config = dict(
    d_expert=64,
    router_score='softmax',
    routed_scale=1.41,
    router_noise=0.05,
    norm='rmsnorm',
    attn_scale=0.125,
    optimizer='muon_variant',
    warmup_steps=200,
    final_lr_fraction=0.0,
    batch_tokens=131072,
    train_tokens=919800000,
    dataset='wikipedia_en',
)
Below are experts of layer 3 (counted from 0) of a mixture-of-experts language model. Rows are named router (the router's row for the expert) and show model dimensions 144-191. Each number is 128 + 32 x the weight over its row's rms, rounded and kept within 0 to 255. Numbers have three digits each.
After each expert's rows: "mostly gets" lists some tokens that are sent to it at least half of the time. This comes from a sample of Wikipedia text that the model never trained on.

# expert 50
router:154124078126146126120114137160102122091131108063099061189095120075173143078204112071163114123161144163138169113142088113143099086111072122144071
mostly gets: " work", " used", " government", " use", " year", " games"

# expert 62
router:165120136102088137112124220115160125116143090139084129124086110126124110156134201136162118094140131103077122115083126105147163157118093159088126
mostly gets: " the", " as a", " with the", " an", " at the", " on the"

# expert 11
router:181098137082136107065140110149113158124110125187095089136062112135094139072112088166073170134096081127135157158108103159106133164177097135139132
mostly gets: " m", " p", "p", " P", " o", " dep"

# expert 31
router:124152148099133107147140110203137126136109106111129125076155125109078091186159166077128162101138176162128123107142162094113143108080059158158085
mostly gets: " of", " in", "a,", "s of", ", in", "ia,"

# expert 7
router:129105105148143149129152170096140103148111100125119127123112139158154120125204202144094154089124139131096151165127114144125149068137157112095182
mostly gets: "orn", " stud", " ad", "ern", " form", "rib"

# expert 4
router:160193174086137133208074113138118150126128142141141105146073127188088220156107118149192108157128077092122130117117132136159125136130127135092154
mostly gets: "ian", " American", "ish", "ky", " ·", " French"

# expert 46
router:130069155125069161149120144131108168077092124142103142115096153154095182154101133165139113067148165073168154111113162139120142164144135120133106
mostly gets: "ter", " by", "our", "on", " John", " Mon"

# expert 61
router:163098126081153135127132113173121148109105138158122123118112120137106121132107112089171113081167193193081119080178106140136110054150142161114100
mostly gets: " Date", " Time", "itle", " Year", "q mi", " Song"

# expert 10
router:123078174120099160120108144142209133210148184174216102105074147147141162130096058153098147113093122153106153140117159115142118137161122080163121
mostly gets: " He", "he", " She", "ou", " As", " North"

# expert 5
router:158104131169166136132114066141209123209149131113128131121162111118146141161124150135172094172161154172151134141169161122129135090112104122152166
mostly gets: "ard", "y", "ich", "ing", "any", "and"

# expert 56
router:164136151141050110171109193176143096117168077142100096073114137093069137148182128133099145082081081110155133153132107143068187142155135142147094
mostly gets: " to", " re", " ex", " not", " on", " pro"

# expert 37
router:149181127119120139106192136060088151136156154082192181161103061157161162061086108106132081152158067115090117096151112109167121153110166138171102
mostly gets: "ach", "inn", "by", " George", "ner", " King"

# expert 23
router:104107127103114146122192123067121156091109138130144150130106131131151100115113199121165084138019127123096091095156171156125130144160086124126156
mostly gets: "e", "ent", "se", "ne", "ile", "to"

# expert 36
router:117125083126084042176120149150088103167203098137112127137121133132135083159127139138098133150113069177116193114083088131161123069115140160108153
mostly gets: " R", " M", " L", " D", " N", " G"

# expert 47
router:135141120163128113178129131094083132191159080130118136114212092132133165157125130157081115132109173147177125135104133085171096101115145162138165
mostly gets: " comp", "- P", ", S", " | A", " All", "- B"

# expert 17
router:147135147125212102112159143130150120124103149154098114117165156161113219117110194166202134122069097097151127096094151089163087164158122119101126
mostly gets: "er", "w", " In", "aw", "au", "\\"

# expert 3
router:073139125230191184117128160143106105126188164058145000146135162144164103138164147124139096150097162138156138127161097143151100138153144089141134
mostly gets: "ag", "ind", "ann", "ang", "ud", "ust"

# expert 59
router:096141133114137130190118137136171059097111151074159168101176126160101123122118193117111141130132150173136162155091129146142173128146143187071073
mostly gets: "av", "iv", "at", "ol", "al", "am"

# expert 49
router:128153080098083168135097097125144159167131144101138075173154115120170116093133126154123091095172083122157122109097197158153160097106168136216123
mostly gets: " State", " City", " House", " County", " School", " government"

# expert 25
router:062170129179072147095199099114095155141095089162112095167134135127140172178142115129107149146131173126127078122106130152188168103093121121125105
mostly gets: "ed", "her", "ord", "ater", " Reg", "ister"

# expert 54
router:108163138129105145076177123151121158076172143025124149140120133122171190149148138096121087176183119086176145089152187123177131111092138132108109
mostly gets: "el", "ong", "son", "arl", "ton", "z"

# expert 45
router:185158138089146097128103101166045113114119136140163175129147134162190096135082136098101141086115149139111142142168141164136114116070114125098058
mostly gets: "ra", " f", "re", "u", "ur", " me"

# expert 26
router:175127116161127120186087141107092106177090146140126103122243126127159139194141088163179122128119117082147161062130153172142142158132147171131131
mostly gets: " S", " H", "k", " St", " K", " W"

# expert 52
router:156107166114144041188123109140130140186111091160103162093124115105106132081172089153159086091139101109118114063134095116108087176163111081151089
mostly gets: "d", "et", " g", " dr", " ret", "-d"

# expert 33
router:132144096108135094188127184065175131068157117122133129181127140045083155161191092094141157149136198122080121162094183063165097170129103128139134
mostly gets: ":", "  -", "- •", "):", ");", "\n"

# expert 2
router:104110167092132097068141104159150159141125176127066133149117120107141126117172143126153152138160083114117123115141137153116149175093094089181115
mostly gets: "ide", "ense", "ence", "ience", "ively", " rights"

# expert 44
router:109145111157095132122146146124149090132132121138203153048146149105170033105157125135161137175146126104113175248104081155137132181135156132127179
mostly gets: " c", " de", " co", " gr", " part", "gr"

# expert 20
router:142145126143124073114150193146128110107102150117120166062164085100092070117129122136076161173101100101094119155135117121108155132136091180096079
mostly gets: "m", " s", "f", " h", "j", " Br"

# expert 43
router:118066070181177141092153087130153137088169143083159114083121169147157169129116120093178163128160125125117109126155110143133145092166154131155102
mostly gets: " season", " Cup", " team", " League", " football", " Division"

# expert 30
router:101150153133102109147102103128118141135160126162099087109087077094151113117084109122130099158173100112061104121147080143083111123131168067077117
mostly gets: "g", "ig", "é", "eat", " reg", "á"

# expert 9
router:125138173120092140109088111125128177091111121128108153126124087156086121172061154167081156140148087080157114141123090108120144139219208059084196
mostly gets: "| ", "^{", "_{", "{", "| H", "|  |"